Below are experts of layer 8 (counted from 0) of a mixture-of-experts language model. Rows are named router (the router's row for the expert), gate (a neuron's input weights, with its number), up (a neuron's input weights, with its number), down (a neuron's output weights, with its number) and show model dimensions 480-639. Each number is 128 + 32 x the weight over its row's rms, rounded and kept within 0 to 255.
After each expert's rows: "gets" lists some tokens that make up at least twice as much of what it gets as of all text. This comes from a sample of Wikipedia text that the model never trained on. Tokens count by the router's weight.

# expert 14
router [138 150 106 151 137 153 169 120 115 104  82  76 121 123 174 110 161 172 116 136 128 148  86 151 148 125  67 190 126 118 147  92  94  81 119  81 110 143 128 145 153 125 191  99 197 136 191  94 108 106 121 126 112 170 154 138  62  88 119 110 119 136 117  83 121  92  91 142  68 142 156 149 193  92 101 144 140 154 140 141  92 103 135 108 127 112  86  65 154 149  90 143 120 148 135 147 122 115 150 138 118 126 112 146 132 111 166 114 115 106 117 136 152 100 151  79  70 125 133  72 127 135 170  87  87  97 117 115 120 164 133 134 132 174 104 139 160  78 164 180 134 154  93 104 161  62  94 126 125 143 102 157 130  56 126  77 129 202 131 114]
gate2 [129 108 143 106  65 157 129 106 133  69 153 101 137 105 152 103 112 118  77 163 104  62 108  83 155  86 170 164 119 158 112 111 136 144 120 125  93 116 136 154 136  90 116 121 109 110  78 148 147 171 130 170 133 143 151 174 110 131 112 173 132 134 151 107 137 141 120  67 149 128 125 128  39  88 130 139 139 126 166 101 118 190 108  41 169  62 172 129 124 128 142 144 163 163 110 116 104 177 141 167 118 195 132 125 140  97 126  83 130 102 151 169 133  92 134  82 151 147 167 145 137 133 108 108  69 119 134 127  96 121 115 125 139 148 140  87 138 145 130 128 147 183 100 106 137 140 102 174  96 174 132 217 119 120  50 132  78 195  52  84]
up2 [134 129 153 113  53 174 131 121 147  80 163 138 130 132 168  89 141 163 145 188 158 157  58 132 109 177  85 154 146 186 170 129 123 126 118 136 110  87 143  83 155 118 160  54  90 113 154 144 111 115 126 130 152 102 122 167 114 135 134 171 147 158  64 182 106 147  74 106 139 143 113  89 107 141 149 108  66 141 109  94 139 145 141  84 188 115 126  76  83 134 155 206 155  69  84 163 123 141 169 142  82 179 138 141 158 155 139 150  93 152 137 191 154 129 106 147 121 175 162 155 133 140 133 150 115  98 134 192 136  78  90  88 106 190 135 134 169 156  90 112 128  95 117 169 138  83 164 105 166 104 155  95 129 131  81  87 148 204  79 113]
down2 [146 103 127  98 190 145 152 138 127 133 188 143 139 132 153 189 113  85  69  86 161 133 115 175  65  77 126 100 141 106 164  65 105  96 142 162 157 129 124 145 115 100 138  67 159 211  86 113 173 104 179 117  82  90 133  72 145 117 111 143 151  88 103 145 144 149 167 156 106 125 113  78 137 140 123 144 129 165 201 120 101 158 140 105 132 142 149 112 159 212 173 123 171 155 174 179 131 110  98 118 125 140 107 101 139  68 133 103  72 130 156 215 167 116 129 134 123 123 139 160  84 105 162 132 157 106 151 141 148 129 116  77 125 161 135 112 126 118  94 131 138 136  83 109 114  62 142  89 152 179 142  91 162  70  89 174 137 156  99 177]
gets: " ", "–", " |", "1", " +", "/"

# expert 5
router [103  64 132 198 115 121  93  92 114  92 128 115 191 145 151 123 135  87 179 122 158 148 111 119  95 149 144  92 159 113 137 163 142 130 121 138  99 114 146 135 113 117 209 156  84 146 115 125 143 117 102 142  91 104 109 131 167 111 130 127 110 187 113  96 158 163 141 108 148 156 151 110 123 116 169 136 131  98 127 156 150 146  79  87 107 115  87 135 150 166 131 107 113 114 100 126  93 130 115 109  77 168 133 134 164  98  99 115 155 126  97 166  37 125 115 166 168 139 113 120 155 106 118 121  81 115 106 108 146 116 117 101 156 157 181 139 109 104 130 127  90  80 124 114  95 154 105 138 174 145 124 209 141 134 116 157 121  81 113  95]
gate0 [178 161  98  84 124 105 128 112 172 154 115 154 123 145 113 109 139  92 159 126  93 162 159 128 150 105 149  87 183 100  52  89 107 107  70 144  94  95  84 108  93 148 131  79  79 121 131  49 136 154 139 131 101 131 140 138  73  88 114 102 127  96 138 126 175  36 129 164 135 119 140  56 111 101 172  97 141 158 139  95 138 106 171 185 161  95 107 114 118 105 137  80 123 128 179 157 107 136 179 113 139 196 146 144 138 151  68 120 184 144  88  56 140 101 141 131 117 118 128 154  91 120 173 107 126  58 105 117  94 136 140  87  99  60 130 184 134 157  99 128 171  92 150 136 114  99 149 137 140 103 124 162 123  96 174 137 136  76 130  99]
up0 [103 109 165 107 207 143 141 132 165 117  53 106 115  87 175 148  99 196 129 109 145 128  93 107 107  98  84 111 146 151 133 110 121 141 122  80 108 152 150 136 148 100  71 136 141  97 151 131 166 109 163 136 169 127 123 115  53  64 102 170  95 141 144 151 128 107 146 157 133 149 101 194  77 147 178 183 154 152 139 159 151 121 114 164 151 171  89 150  95  30 178 108 144 151 157 108 132 129 194 135 109 123 182 152 103 121  78  83 129 101  87 189  95 142 122 146 159  95 180 182 153 144  91 150  89 111  74 124 152 159 125 118 138 186 129 161 111 131 126 138 150  88 145 118  81 140 121 145  85 160 135 133 161  91 153 170 155 107 183  97]
down0 [120  99 119 126 109 119 122 136  71 110 105  98 137 149 160  93 109 112 146 111 162 119 109 124 149  98 124 136  63 123 150 151 151  82 124 142 122 157 164 142 144  83 123 173 159 179 166 135 123 119 117 145 112  78 164 135  58 122  94  92 150 125  86 129  93 176 101 142  90 145 152 202 159 155 169 184  93 130 135 127 115 149 134 131 125 101 134  99 165 168 182 141 177 109 121 119 122 115 135 118 138 162 135  80 108 143 134 166 154 140 159  62 111 133  76 160 131  98  76 165 121  71  75 106  77  90 112 129 168 141 140 118 132 197 103  71  42  80 120  92 127 148 166  68 145 176 152 122 154 127 155 125  84 107 155  85 137 145 112 172]
gets: "ed", " to", " was", " in", " a", " out"

# expert 20
router [115 126 206 141  80 118 183  96  94  80 145  99 100  89 124 125 151 149 102 110  85 124 127 163  97 123 111  94 140 131 139  57 106 160 112 121  82 127 136  81 101 169 106 139 139 117 128 112 131 183 139 121 130 172 115  94 162  94 112 150 162 151 144 120 147  69 101 133 159 106 145 117  67 127 121 106 166 116  88 100 123 154 161 140 122 120  89 126  78  97 149 134 124 129 103 136 133  83 215 182 183 167 114 157 162 145  67 155 161 155 126  69  88 122 118 105  82 150 121 206 163 122 141 127 153  61 119 147 133  91 223 110 103  79 130  89  73 139 126 134  58 125 157  88 131  94 147 140  95 160  59 111 132 121 164 132 124 148 147 107]
gate0 [142  73  99 147 109 127 152 103 126  75  88 143 111 124 165  87  86 187  96 159  94 153 136  99 149 144 101  63 146 118  93 126 134  72 150 183 179 116  77 163 100 110 109 177 105 135 178  96 104 193 140 132 160 147 118 115 125 102 126 182 146 123 123 118 128 156 126 119  88 124 125 115 170 163 143 124 134 122 129 145 107 139 140 142 161 229 146 160 122 141 118 128 173 132  62 102 152 133 101 169 143  93 134 113 115 137 150 105 169 120  66 139 177  84 104 160 129 149  95 200  66 178 139 152 140 170 147 164 134 143 182 174 105 122 125  82 147 107 130 116  73 113 135 115 157  99 166 115 143  98 158 117 129 104  85 145 103 122 147 163]
up0 [125 111 159 123 139 124  90 141 157 134 143 128  56 123 174 167 153 120  58 127 107  81 158 154  74  77 100 174 125 149  79 132 124 146 109 151 111 104 148 143 105  41  66  87  99 159 147 139 116 136  69 142  74 123 160 129  97 112 196  76  95 118  88 156 140  79 156 165 110 124  53 109 103 116  64 122  41 112 141 155 156 136  89 107 187 155 120 126 126 144 160  95 144 117 120 133 106  97 120 109 158 138 142  89 191 106 161 106 114 122 152 124 175 163 118 138 122 176 152 108 127 108 134  99  78  75 131 139 130 112 117 116 159 124 107 134 131 133 121 120 119 128  86 175 139  76  97  48  12 145 160 134 108  87 203 139 102  63 143 106]
down0 [114 117 119 104 130  73 135 209 142 122 105 147 134 125 181 108 169 164 103  89 133 182 137 161 108 110 130 124 116  95  88 159  94  78 162 150 182 114  91 145 119 121 130  66 143 164 118 132 104 161 134 115 184 136 133  71 158 111 132  79 155 106 114  86 108 166 152  85 132 142 120 147 203 135 129 136 100 125 119  85  89 113 137 183 181 123 133 188 137 116  61  87 122 113 138  91 148 184 114  83 126 103 152 160 104 161 143 150 121 135 130 142 148 117 163 129 120 126 183 100 122 153 115 160 134 140 183  90 118  89 102 113 140  95 137 113 118 128 185 156 169 139 140 124 145 125 147 130 132  84 125 149 102  54  97 165  73  73  91 153]
gets: " and", ",", " the", " a", "-", " or"

# expert 2
router [150 156 130 158 146 157 141 105 107 158 138 100 130 108 106 132 139 173 188  75 188 141  80  81  74 121 135 142 124 145 111 149 139 120 125 138 146 142 100 112 152 161 148  46 112  84 104 137 115  81  92 165 118 138  86 177 101 147 111 128 156  97  82 145 150  69 166 174 183 131 132 117 138  83 157  70 131 139 144 109  94 148 185 102 179 127 122 148  96 114 147  75 103 100 131  91 111 219 123  87  24 186 105 105  78 170 157  99 136 136 129 186 121 155 109 182 166 147 127  84 137 100  54 160 141 105  95 105 135 154 151  90 145  98 150 114 134 126 103 207 222 101 165 140 134 116 114 133 125  97 194 126 104 139  95 149 179 147 141 146]
gate0 [167 158 140 146 163  75  65  76 151  82 143 139  93  97  73 159 122  95 142 156 157 104 119  61 123  83 135 125  75 109  93 183 119 142 116 106 164 110 147 119 110 112 146  68 115 109 121 128 173 117 157  97 144 142  99  83 138 124 118 148 146 156 126 107 171 130  85 116 123  87 119 115 117  78 122 118 153 155  96  42 162 190 184 160  92 179 100  89 137 169 116 132  91 154 106 134 180 158 141  99  79 138 143 120 152 126 121 149  81 137 132 149 122 140 125 156 132 109 192  75 103 223 183 167 135 135 157 150  98 158 115  87 101 124 130 152 156 134 101  68 147 112 122 105 108 100 104 113 186 170 132 122 172 153 139 105 165 183 143 116]
up0 [133 114 131  65 137 133  98 174 178 177 176 194 183 123 154 105  84 114 105  98 122 124 129 117 150 116 161 132 169 127 113 121 159 136 124 134 128  90 144 134 110 151 132 158 128 149 103 145 142  95 141 156 185 128 154 140 151 152 129 101 125 131 186  94 135 140 148 152 121 127 179  93 155  82  91 136 153 122 186 129  81 151 119 209 138  92 168 124 170 120 156 153 106  81 138 115  35 155  64 132 169 114 134 164  83 125 152 125 119 128 130 105 166 163 106  93 117  30 110 161 145  97 117 121 113  99 101 109 114 118 142 140 121 127 144  99 124 144 142 166  89 110 165 111 122 148 128 170  65 159  46  90  66 159 172  98 159 123 121 135]
down0 [126  55 122 122 111 140 115 116 127 153 146  90 116 127 152 174 174  99 107 121  96 120 145 147 146 147 159 107 145  46 130  94 143 165 128 151 151 101 174 122 146  99 142  98 142  97 125  78 113 130 145 137  75 167 139 130 141 107 143 112 191 134 111 153  78 155 129 101 204 168 119  67 104 154 150 184 137 114 116 147 146 142  92 148 115 125 147 165  99 124  94  71 165  88 143  55 172 132 132 122 138 163 112  96 148 150 124 160 113 138  56 111 111 179 152  96 157 147 158 129 159 162 144 177 171  85 176 129 114 171  89 178 127  93 130 122  86 164 148 193  85 168 193 137 142 104 137 111 158 139 135 114 170  74 133  86 128 185 129 115]
gets: "s", "ers", " team", "es", "ation", " school"

# expert 30
router [121 207 125 193 128  72 125 130 123  99 120 111 108 130 161 135 136 182 115 140 113 111 123 156 180 135  97 127 108 112 157  87 148 165  94 179 105 125 136 121 116 125 158  91 169 170 135 105 129 108 123 138 133 158 107 135 145 155 177 133 141 143 189 121 108  92 110 123 108 127  79 142 128 115 133 129 118 114 111 151 126 130  96 137 134  98 122 118 124 146  92 146 102 124 117 101 202 154 129 145 172  86 100 111 192  91 168 148 134 162 152 140 164 110  82 143 119 124 113 121 105 159 109 162 143  98  91  74 102 176 110 121 111 137 110 128 136  90 156 202 157  96  74 214 122 139 134  54 135 120 116 117 125 105 150  81  67 203 104 145]
gate2 [133 102 132 116 144 174 153 108  87 109 129  90 149 119  93 173 171 146 104  66 162 128 125 120 111  87  98 209 171 141  40 184  95 128 172  89 121 130 156 145 152 112 106 142 154 100  89  99 100 118 144 102 127 121 187 103 167 102 100 237 137 108 146 140 126 144 225 119  75 172 126 119 106 134  76 150 159 103 163 124 218 135 142 119 135 158  67 118 110 126 163 170  88 142 134 104 111 150 145 106 171 160 116  85 138  72 132  50 118 141 144 177 142 172 125 101 160 149  99 113 142 109 111 106 104 137 171 123 137 120 164 146 104  97 133  81 120 119 136 108 175 104 136 162 110 113 101 122 137 114 115 115 156 160 170 115  87 175 138 119]
up2 [ 98 100 169 106 145 145 124 150 153  97 144 102  96 113 124 173 163 153 146 102 155 109 154 147  82 107 160 127 140 133 197 143 100 116  79  92 137  86 192 155 133 151 134 109  55 117 140  63 125 106 130 146 162 161 128 105  56 193  89 145 141 118 126  97 203 133 124 160 135 146 128 114  75 125 127 127 182  75 153 143 112 108 133 157 146 111  97 143 161 110 103 135 153 109 102 134 146 114  74 155  72 172  94 159 163 153 147 155 140 140 122 120 116 122 150 192 169 153 138 106 163 161 152  55 113 107  57 173 132 142 152 103 117 138 143 110 104  81 105 153 134 113 175 145 122 103 117 135 171  56 109 144 152  98 164 164  81 157 111  85]
down2 [172 184 176 120 142  93  88 129 189 116 120 121 129 135 137 100 127 179 138 172 122 133 106 100 135 158 134 151 125 136 202 171 151  73  86  89 150 135 113 114 127 126 120 197 121 168 126 147 137 143  98 147 144  67 158 153 156 106  77  83 120 143 177 126 111 134 139 113 104 131 124 107  61 153 126 143 155 133 143 109 116 151 173 159 156 114 118 125 162 105 117 114  78 134 129  65 203 154 137 115 129 205 166  76 148 126 109 108 117  71 231 191 113  76 138  74 193 145  49 122 181 136 120 169 115  57 142 110 139 171  94 122 185 104 133 135 112 116 108 118 120 117 139 162 144 145 116 141 139 195  65  65  96 121  74 102 126 129 184  82]
gets: " ", "1", "2", "9", "0", "8"

# expert 8
router [127 177 104 128 149 132  93 116  92 164 135 153  98 134 112 135  96 162 132 109  84 153 174 117 153 115 135 177 157  66 145  83 182 107 152  92 131 209 130 101 139 189 189 115 111  62 117 140 112 116 178 123 198  97 140 141 113 191 100 144 103  67 142 198 124 174 131 124 113 143 100 111  91 136 106 137 161 166 102 135 113 112 113 153 149 174 156  66 115  79 181 160  90  95 163 144 115 132  95 169 155  36 180 158 103 164 117 132 117 109 129 123 192 186 115 141 119 102  94 139 108 113 147  83 112 173 126 131 163 111  96 132 161 155 190 118  54 188 194 108 105 130 117 195 111 182 123  66  74 117 113 135 164 147 120 141 158 125 103 100]
gate2 [ 80 130  52  68 158 148 147  98 154 135 158 131 136 138 110 159  94 156 144 138 138  87 134  91  89 125 120 183 102 144 134 126  72  92 113 144 138 116 113 139  72 125 119 105 166 124 124 219  56 106 145 120 204 161 110 146  78 165 142 180 183 126 138  98 130  60 122  69 153 103 134 149 154 167  99 162 191 143 134 129 207 109 159  98 205 128 156 145 136 159 115 138 101  74 141 165 146 115  90 131 120 134  70 145 113  86  89 167 140  81 122 184 157 114 117 171 148 173 160 127 128 142 108 167  93 181 183 155 118 130 173  94 160 115 106  98 107 161 111 142 126  68 132 153  74 127 163  84 144 150 119  88 185 148 141 130 158 137 119 102]
up2 [136 164  98 162 144 131 162  73  79 164  73 132  72 143  94 123 143 180 182 170 110 100 108 101  97 119 133 172  86 172 159  83  65  91 119 138 193 174 162 142 114 133 184 175 152  93  61 125  63  94 112 113 114  93 136 120 138 140 113 156 130 136 111 104 106 141 149  55 145 118 126 117 165 143 136 155 124 153 136 118 183 117 155 103 120 153 129 161 145 160 136 156 151 150 126 128 116 102 103 143 117 105 116 107 148 126 152 104 113 153 101 168 167 118 229 197 134 173 154 119 158 127  64 126 148 126 132  80 153 129 121 130  98 118 157 147 157  86 102 140 175 141 117  94 163 116 145 107 149 145 152 119 142 142 121 137 128  99 179 115]
down2 [163 125  97 140 127 172 130 171 125  89 123  96 109 145  86 133 132 144 132 145 156 129 133 141 122 100  87 138 116  75  63  83  97 117 149 156 179  54 144 151  74 174 123  93  92 137 112 177 101 131 164 122 157 151 133 144 122 130  98 205 142 126 101  91 113 121 139  81 118  65  54 133 159 172  77 174 121 181 177 148 117 129 162 116  97 161 126 110 106 120 167 172  59  79 144 140  74 146 140 124 123 166 114 198 153 112 162 196 135 104 154 159  91 133 183 138 137 112 136 141 136 138 104 163 102 105 109 164 141 118 189 100 164 130 100 123 100 118 115 105 150 158 136 140 107 105 126  66 149 149 139 167 150 176 137 114  80 124 125 154]
gets: "0", "2", "1", "5", "3", "4"

# expert 26
router [103 190 145 101 157 112 159 117 110 141 182  95 131  95 128 105 135 118 101 137 148 163  75 151 125 132  69 135 155  76 156 136 127 132  98 117 143 127  97 139 126  71 140  58 155 111 172 135 145 103 113 155 120 161 179 138 100 130 110 123 135  56 143 152 126 104 151 122 100 139 109 146 156 125 155  92 112 163 193 119 121 141 155 233 125 200 151 139 125  95 130  92  69  99 100 128 150 158  88 172 158 153 174 108 171  85 148  82  95 157 148 104 138 118 176 113 109 103 115 163 116 122 146 161 114 172 105 100 112 139 136 166 134 198  92 136  77 119  96 114 100 162  85  78 153  77 159 164 107 137 129 130 145 121 149  70  93 166 108 161]
gate2 [149 183 101  94 178 108 200 150  85  92 109 180 104 160 122  90  92 148 162 132 139  85 156 141  86  70 162 132  84 105 149 144 152 130 125 130 127 129 121  83 110 104  97  55 104 106 115  44 149  84 119 118  78 124 107 184 131  98 136 153 105 109 109 122 119 162  98 185 130 141 118 142 104 100 133 117 128 127 141  90 123 101 188 100 140 142 134  80  83 103 117 170 121 160 109 101 116 116  91  72  76 140  91 185  69 143 110  90 149 104 230 196  77  80 107 119 106 164  98 140 143 199 155 189 161 137  83 130 132 157  82 124 161 175 139 136 146 115 172 170 119 186  70  95 113 174 141 113 143 177 112 141 190 105 114 122 117 150 141 108]
up2 [120 150 131 158  70 131  75 135 135 158 137  81 135 122 176 134 121 157 138 158 113 106 194  96  91 134 151  97 130 175 159  89 145 147  92 141 125  83 164 143  99 237 169 139 197 100 126 164 142 141 123 131 149 160 150 130  88  89 141 125 156 186  90 137 104 178  94 149 144 112 116 148 151 149  98 125 121 126 139 166 133  66 102  87 118  67 106 179 132 153 118 108 155  88 139 133 126 134  85 155 173 148 118 173 139  98  98 193 171 122 133  65 149 117 119 161  86 111 170 172 127 131  96  93 166 189 136  71  87 139 158 153 154 107 133 172 156 115  84 112 117 146 127 146 122 126 121 131  49 114  83 139 158 124 124 131 109  95 189 123]
down2 [155  66  91 127 110 112 106 111 186 173 113  88  82 107 141 108  77  36 128  82  72 153 115 134 122  94 135 156 136  84 134 127 171 139 181  99 141  64 113 126 112 157 116 159 118  72 135  78 181  94 117 166 136  87 113 102  95 123 122 147 157 169 132 169 191  84  93  83 168  98 123 149 164  82 108 150  79 127 158 101 145 112 108  93 136  88 111  68 132 152 139 163 167 104 108 142 179 135 107  83 120 150  98 128 139  92 127 135 160 116  77 117  98 170 124 198 170 142 162 113 148 151 217 114 102 128 187 114 172  92 121 100 124 160 122  91  81 130 126 175  80 132 205  90 181 125 131 161  67  93 145 100  94 137 103 131 179 146 111  84]
gets: "0", " |", "5", "7", "3", "8"

# expert 27
router [112 214 143 157 185 105 123 168 109 127 159 137  96 144 159 114 139 134  82 165 114 156 155 221 168 139 127 143 124 136 173 120 159 111 163 193 117  92 147 122 117 129 142  60 134 136 178 115 192 107 157 126 138 104 143 123  66 155 183 138 128  73 173 171 101  45 103  71 118 152 134  86 126 175  99 137 135 148 109 126 154 109 103 158 157 159 164 105 155 120 140  71 136 114 128 129 160 144 107 162 217 149 160 112 192  94 154 167 168 141 138  95 155 118 113  92 122  93 139 156 118 101 125 105 107 147 108  83  95 166 136 116 106 103 101 120 115  93 143 130 157 173  85 143 113 124 108 105  98 118 119 140 167 122 137 101  94  87 122 117]
gate2 [144 163 147  41  92  69 169 162 173 138 113 111  78 128 109  94 130 100 142 155 132  96 166 131 117  84 163 181  95  70 101 106 144 143 131 160 127 152 129 132 122 120 114 119 120 149 190 139 133 144 147 138  99 130 156 159 111 190 182 172 173 155 124 221 183 130  96 136 108  90 127 134  96 117 101  98 132 142 146 109 121  85 143 133 132 230  95 156 126 157 139 129 127 110 176 152 161  85  78 180 105  79  44 175 119 104 138 161  78 120  84 143 175 118 144 119 121 160 110  98  91 157 125 182 110  97  99 150 182 117 133 132 111 196 150 105 110 150 163 151 167 132  89 189 151 111 124 166 155 133 119 113 170 102 106 168 115 147 149 117]
up2 [ 98 142 153 141  77 133  90 131 173 177 152  80 117  99 171 108  70 133 200 122 113 137 103 123 121 137 144 139  86 107  95  84 137 106 201 110 140 109 128  87  94 140 123 134 136  79 151 130 116 144 144 134 134 136 195 174  71 200  87 143 201 123 119 134 163 145 157 198  97 107  88 149  84 147 101 188 126 141 133 114  90 126 120 132 166 123  84 149 191  94 103 133 109 139  94  84 117 127  76 205 119 144 111 151 149  74 105 104 126 185  91 154 109 156  98 112 136  98 184  67 152 190 120  97 104 135  90 178 108  22 148 139 116  97 129 196 133  90 107 119 125 114 119 173 151  81  66  98 124 131 125  58  66 141 153 135 141 124 158  86]
down2 [128 153  70 129  95  48 117 109  91 139 105  94 112 196  94 115 140 125  97 160 118 198  95  59  71 164 171 173 108 175 111 139 110 182  80  72 150 154 102 150  91 126 124 176 173 145 108 126 102 133 133 104 133 138 156 155 126 104 123 139 147 173 129 134 172 153 183 110 120 148 108 123 129 121 108 170  84  87 173  87 180 154 157 150 105 174 130 126 123 103  76 120 146 131 129 113 148 104 117 127 120 127 160 185 100 121  84 126 121  75 141 105 146 102  88 169 138 122  93 181 129 155 136 165 104 140 109 170 181 143 116 156 118 101  59 106 140 126  88 178 151 170 152 146 147 176 155 148 159 121 115 169 109 151  87 135 168 117 139 164]
gets: "0", "9", "1", "2", "8", "7"

# expert 9
router [119 135 149 132  99 130 142 164 113 179 123 162 112 112  89 146 136 186 131 114 126  95 184 154 106 150 147  66 131 106 137  98 171  99 136 136  96  74 149 125 138 157  79 159 128 126 130  56  74 136 120 167 128 141 135 110  95 168 133 111  96 106 106  98 145  58 134  92 165  90 117  87 139 148 132  70  72  94  90 135 161 156 167 128 131 129 103 158  89  83 131 120  98 116 110 149 190 158 112 158 216 159 134 133 112 123  77 142 165 183 142 105 165  98 164 145 141 154 196  97 184 111 125 121 139 129 155 140 136 121 117 122 137 114 123  68 126 152  77 194 109 157 101  77 140 100 134 130 113 136 179 166 135 156 156  98 118 109 168 191]
gate2 [166  95 118  89  99 134 113 167  68 135  94 151 155 107 176  97 102 116 121 177 106 114 161 101 105 117  97 175 102  92 113 117 100 154 109 136 161 197 110  97 122 136 202  72  78 150 126 199 105 170 164 184 160 111 162 114  88 164 112 179 110 152 168 196  70 102 109 101 156 102 141 159  79 115 150 150  80 167 170 132  98  93 109 145 191  85 152 135  56 118 112 100 121 176 131 120 135  68 101  95 175 144  45 111 171 114 150 128  92 182 136 110 120 134 114 115 120 144  91 131  86 125  87 114  91  99 167 128 148 172 107 146 152 110 122 120 132 105 114 157 163 139 137 148  91 127 118  66  92 171 143 107 146 182 145 113 184 116 166 119]
up2 [122  70 130 116 169  78 129 137  59 124  74 109 171 124 136  92 164 161 155 138 140 128 122 137 143  84  99 188 111  96 123 138 175  90 130  97 171 116 173 137 159 157 158 101  78 146 147 153 142 103 151 180 136 173 104 155 119 159  61 157  55 114  78 126 147 140 138 124 136 102 144 189 159 146 115 213  98  87 139 159 109 179 141 155 181  89 125 110  85 160 156 171 127 115 130  92 118  87 104  85 124 150  75 119 139 128 121  99 173 141 149 127 115  88 116 120  65 203 137 184 128 150  86 129 119 153 160  80 123  63  99  86  93 123 190 130 135 115  76 179 137 156 146 178  79 112  89 119 149 113 154 193 121 161 143  91 125 132 148 155]
down2 [144  88 126 144 130 181 161 163 101 121  76 153 127 162  47 174 147 165 114 125 125 147 120 126 119 138 159 113 148 116 146 126 116 133 158  89  76 111 112  97 109 123 112 153 130  80 144 153 112  94 108 122 146 125 181 132 128 155 104 115 174 128 152  72 112  91 135 138 104  81 133 156 149 107  75 118 114 103 130  94 108 165 130 189 141 144 119 120 129  94 149 159 166 167 195 100 136  96  95 119 113 102 112 103 162 129 125 120  75 137 187  81 170 157 167 165 129  96 184 109  88 157 148 137 116 126 125 144 193 143  98 129  77  81 185 117 210  88 171 123 170 125 135 144  91  68 109 103  59 151  88 165 164 191 135 102 130 150 131 153]
gets: ",", ".", ")", "\"", "),", "4"

# expert 21
router [147 163 105 167 127 108 129 133 137 133 145 119 116 177  98 143 159 159  71 140 156 155 158 188 144 119 117  74  96 104 154 104 150 125 146 129 126 146 164  70 141 110 156  90 128 138 118 193 122  55 166 163 140 147 120 137 151 137 141 144 143 124 140 159  97 115 170  78  96 117 147 130 147 156  82 126  96 120 112 149  77 134 120 103 133 166 207 113 110 120 159 151 158 132  98 127 159  94  94 146 152  85 201 147 175  84 128 146  78 145 125  74 172 142  95  67 156  95 175 113 111 173 125  75 127 115 116  56 134 174 121 162 109 147 107 193 132  96 197 136 168 147  92 121  88 153  77 104  80 172 102 154 130 123 178 156 119 118 142 126]
gate2 [144 156  87 165 151 132 150 172 139 151 157 114  65  90 149 126   9 116 151  97 135 162 111 144 122 126 123  99  74  67 151 158 153  67 141 134 155 126 131 138 148  94  94 180 144 126  86  75 114 232  95 199 155 104  81 156 104 173 130 118 109 142  75 152 146 135 166 123 107 172 154 136 188 135 163 174 181  74 126 111 133  94 187 123 157 153  71 112  84 161 127 185 117 121 123 128 152 164 167 146 105  69 129 120  78  96 184  88  49 167 130 167 124 139 157  93 157  94 115 194  94 167 109  89  81 118 186 154 120 120 173 103  77 146 144 154 122 109 124 134 127 183 137 113 143 129  84 166 143 110 132 128 107 145 130  93 110 136  78 158]
up2 [212 100  89 110 112  50 110 140 159 170 158 154  74 148 185 215  62 112  97 159  74 115 160 130 164 111 153 102 111  93 102 124 144  87 133 128 153 187 133 136 189 138 169 167 111 158  85 126 148 165 146 125 167 124 141 203 117 154 147 100 130 151  43 147  95 125 114 128 152 136 140 123 186  80 137  97 112 108 135  96  64 126 104  89 161 129 103  85 139 140 182  90 165 128 150 175 156 125  97 176 143  72  77 172  86 105 125 223  91 108 173 122 109 104 139  71 152 108 106 143 132 120 144 151 144  68 176  61 121 149 147  92  96 134 113 155 120 103 103  79 108 160 155 129 115 131 128 126 132 138 103  93 129 133 135 158 115 125 141 147]
down2 [143 148  91 148 140 153  70 171 140 135 169 185 113 145 102 112 211 155  98 155 103 122 140 116 132 140 109  92  85 139  86  71 138 115 184 107 183 149 217 133 111 181 108 112 144  83 126 167 118 147  92 113 136 157 125 160 147 177 123 100 161 168 131 117 110 153 167 148 163 214 195 196 173 158 160 151 178  76 144 130  79 144 123 136 146  98 121 143 120 167  87 143  75 140 138 152 174 114 101 134 120 129  80 139  63  90 169 204 118  92 153 134 161 139  44 149 102 149 113 108 145 181  74 134 128  99 133 114  99 148  89 149 124  75 113 130 132 136 146 181 128 235  98 109  86 183 148 163 147 150 128 141 134 138 107 107 182  90 162  95]
gets: "1", "2", "3", "4", "5", "6"

# expert 18
router [108  65  73 136  74  90 121 108 131 151 116 136 155 139 132 151 134 102 151 117 165 128 132 134  85 144 143 125 197 151 117 120 125 136 133 159 123  99 147 136 102  83 176 185  83 101 131 125 159 133 102 145  73  80  87 137 111 153 114 126 159 184 145 120 134 142 118 119 161 182 137 158 132 161 138 133 105 116 161 162 180 192  84 112  92  87  57 169 171 178  59 123 116 110 155 102  98 172  90 139 114 113 132 115  60 137 112 114 153 107 150 174 117 151 120 169 153  92  91 137 145  59 142 156  93 149 126 143 149 110 129  90 157  90 167 137 113 136 147  69 101 107 180 124  85 129  84 155 127 168 123 145 108 114 125 107 172  69  98 145]
gate0 [149 158 176 122  67 153 150 219  66 139 140  64 149 144  88  99 146 154 141 111  84 162  58 138 212 124  54 169 148 140 112 140 136  84 146  64 177 103 107 156 157 124 157 158 150 138  93 163 120 119  86 150 141 131 176  99 196  93 129 158 128 151 163 116 147 184  96  94 122  77 146 128  83 128 157  99 107 127 136 145 101 120 124 142 132 170  98 154 148  91 144 200 113 143 140 133 114 168 104 180 158 137 121 147 148 122 100 199 170 133 133 133 164 127  96 166 122 102 165 194 132 142 101  90 136 109 178 152  95 165 113  68 159 155 116 147 136 148 117 153 164 172 108  76 154  75 137 134 120  61 122 142 155 100  66 126 140 123 103 151]
up0 [179 175 150  91  85 139 134 108 110 114 101 144 125  84 123 180 166  73 138  99 202 113 175 164 179 113 146 167 166 130 136 107  86  81 108 136 184 111 121  82 183 120 155 155 137 120 161 140  77  99 136 127 127  95 107  97 137 118  44 150 105  92 127 125 160 142 147 168 160 146 109 151 103 100  98 142 141  75 111 104 147  74  99 135 156 172 135 139 124 119  85 128 141 110 136 153 107 167  77 157 175 119 126 179  72 157 123 166 133 190 119 164 138 146 106 102 101 145 167 147  79 100 157  93 169 138 130 219 114 145 133 161  91 107 116 174  99 123 109 141 106 191 163 177 159 156 163 101 147 112 164 192 182 116  55  97 115  99 184  52]
down0 [136 130 186 144  81  99 138 175 175 141 125 106 100  81 171 152 115 156  98 130 141 121  96 147 157  85 111 156 147 148 162  97  80  93 111 115 129 112 162 134 180 100 110 130 154 172 128 115 120  78 102 119 116 131 127 133 113 174  61 159 115 123 130 175 145 139 164 116 192 152 161 135 124 102 132 155 133 115 144 108 129 148  89 117 104 140  77 161 134 160 105 157  86 131 154 131  82 121  59 201 226 124 133 115 137 129 142 116 117 126 135 181 121 141 161 109 172 146 131 130 177 118  91 146 173  84 105 158 103 169 118 149 162  99 107 135  92 135 113 137 131 210 162 123 138 152 149 128 157 136 119 126  60 130 103 153  92 152 129  72]
gets: "ing", " to", " that", " of", "ed", " for"